Experts of a small language model.
Size: 10 layers, vocabulary 5895.
Experts: 256 experts in each of 9 layers, 32 SwiGLU neurons an expert, 8 picks a token, a softmax router.
Training: 621M tokens, 12957 steps.
Below are experts of layer 6 (counted from 0) of a mixture-of-experts language model. Rows are named router (the router's row for the expert) and show model dimensions 0-127. Each number is 500 + 25 x the weight over its row's rms, rounded and kept within 0 to 999. Numbers have three digits each.
After each expert's rows: a language model's description of what the expert responds to. This comes from a sample of Wikipedia text that the model never trained on.

# expert 32
router:497527492518491498459526502523547475502551513509489491510467507545501515500459544515494488487533504467522473505474479510502482512511500527472486512519516506501521469474489548484519479515506462503472474557499469481477506461511488491471499506489456468518462514507536506495476495484531451472487483455487492467479506493464454464539479478509471479531505481539537526491483444547459517472503
It responds to: Latinate noun endings

# expert 33
router:516503459499515480473539507503535503463501545549484486520482497495478539475501493504466519450502501482471495498486479511533454470506533515485497489506531538465526483494493508493510491541473473527473489514515491475464512486539534487498565486458514486526467545528512487489483530482490472486489461491477476481457503493455496479505482474522463565518452499499519530485483484530477493455508
It responds to: Table cells and abbreviations

# expert 45
router:504506500521507459494535539551517468514520530546457474498440527544485512486491511535469536483503503489497489475518492512501446461515506511496503493509551513487532493468494520487491476519495503502504467506492494483484536476518497490489528492466459464490474507521544479469460527485521521474474474489467477463447534500488482511504449498563476528523509480507513510459495519506456521497521
It responds to: Word-start stems, media

# expert 39
router:518531454523475491471514530540541467480507547528486497529476504524479530496497503520491523488509488475474483475478492542518491484535503513448487456541567516480543491501494517472512492526485472499495491532524465459458540468520529494476549468486496490521454515551509476486462522490502499480494454481472494483495520530477492483514474472526482511518470493509514519463474496513485528484514
It responds to: Spaces before years

# expert 52
router:511521478541473508512541514488498495478498517514479497523482514529502545485509531523465504494500451484446498493487463510551470491501529528497485475528506512489516468466468529476521481537503505565511479519550452469479575504511530505466520474486508472528495544556548493476491512475504493480492480469479480488486494495504469500477460501518474524505472471507493522469497491479484524472515
It responds to: Foreign name pieces

# expert 2
router:516486481544492497500536542502547457496510507521480463553476517502482514488495505489486526465538450484493446482509482520526468492502502536459487518513538512497514487477469521496508485517481465524457485536516468465472524500465507486489504489442475502533501547510503473513473522484507474495479498486491504490472522512459469484487504457534467505487491440511495540499452480485485536459515
It responds to: Verb endings, common verbs

# expert 4
router:538511449523486482453513535521536466489513535535472489515484517532496500475486502493459524487517482482473503485465450531543488459507511524460512469504524514486530451497500510456518480550485488514472491507522487497471520485509539500495559450473493482526471528519502489486456515502517482475471460489492493471468525531485475471494472486495459521527465501508524517504476494509500545467509
It responds to: Election table numbers

# expert 17
router:529507454543503465497535506503518504485506528509468506532478491508473534469507519491457548465508481471462494488472490534526470482501529515489474475513518515448517478458461505471520461547471515534488479512535490469461527506533548504519540481468523496524471522539541480491491496468512474476486472480454481484473524513468483515496508487493498535502467514515514505479477480479488514452509
It responds to: Personal name pieces

# expert 1
router:516500454512494489489511518518494468488493514543510514502505499519475515480507522545480504495520508465469503474455466494554470464513520516499481479512527532485531478481469492493542468514442505553449504529514484480495529440507544499492539483461487489514493484529508489467473536465508458453460496461482498464487516499455500485512470504497479522558472520510513503496471485514496517492520
It responds to: US place-name starts

# expert 16
router:531510463513505503493519527515517496463522505532475495515467514514469523483499521526489556473508462473465490478484485523556498466500519541472460490513534525497541456492475530460505489549482494508454478526523465498486533466526555485465560497490508482505483498518516488468454549476502490482485466494475499451478508493463473488511476487497491529522477488500518509500464484521491499480527
It responds to: Sports tables, name pieces

# expert 55
router:521514488557480502517536528530519486493508505514461433546470505504478538474477503528466518482529455498496465478512505509520480462504513538468491502491505492494499477473486530483515451527507501529459502548505470485471523498496523514467504498479505495535490557495529466492483513434500481501486493490508509490477509485500453496530465476538485500503478481504509530505476489510465545431507
It responds to: Pieces after be/sh/w

# expert 34
router:516512464511463470482510527536504484478500514553494473515484504546499502507490513539455527491519468497472497481454454544519499473525529532479497506536559514473545495492491530478519496542467482519484451527509497501461529494497524481489513486469490499522483521511508490476472527496519480460467484484497478504465540528476475500493497472515449525557457493515505516493491484521479549477513
It responds to: Measurement fraction digits

# expert 25
router:522499485545486487493525522528539485467528497498488427515477489504487507473478515531452540480506432507473443485492487540513481480509529541466495493499510484496504450493458546469510473533496503525453486535494479478476508513500490492453517496481474498539484533515520478479476531466482473495494495473478492502451546484518488515506485479521500532511477488499502516499463469495480497459519
It responds to: Pieces after first consonants

# expert 14
router:521519491509499477493535517518489494510519528506448495522473507503508552465481526521443504458513469477491483490495477506497437492516535524470490475512516521457519466507467534481503470547491501528459481533537499477459536501510529502468512476472497487526470525547537502469479529487489446486478482483432482497477511512515492503496463495510497526509482502494506520496491478471483506465555
It responds to: Name-initial word pieces

# expert 13
router:504494460492491476473518536504495478471504502539504452521450554516451505514478498518453520488512483489472501463457501513514470479519511508485463473504525513476521474474503504489492454518479483535465471512497476463486542486482518489498528497451463503529467516503525481474482534472509494478448483480487491447484517500484472510512471492522456557530478487508524517491466490499503529473548
It responds to: Common nouns, compound parts

# expert 22
router:518518452515497498457498532524541488471508532534458462518493526529464517484473504492487525464511500472472494490443457504543458486521510521478470467524523538479515491484472521470541501504439499510471496519498480469483521484494515469503540486491496483512484540519517483471450534485513487498498468487485494468488530516470480460537502494513466527514478512515509499497465487538505529469545
It responds to: Line starts and un-

# expert 50
router:526531476508497495447514534514510464474507532533474485512493536526469500494473526516472507476543483462483465485476452530501495506517520512475482478499555540490544502485501507466506491527477477513473472516531469466495546496501526473503507466492494467522484524531505470496496535471512494496499447453501482473484510512459463468535459461509483523548473480529526510496502478518490521475533
It responds to: Commas and clause punctuation

# expert 15
router:506501461515480492451517521522519499447520496508476480506514519517490518487492499507454500452540473480475477495470487510506486476534539513452487478513558514477510496487480523455522471509484500528476489511515484488477536499521531447480529436470499498545479520519515477480495521481498466481472496456499480490484521510479457512504458504518462544530470496503520510490504501491468539449542
It responds to: Digits inside numbers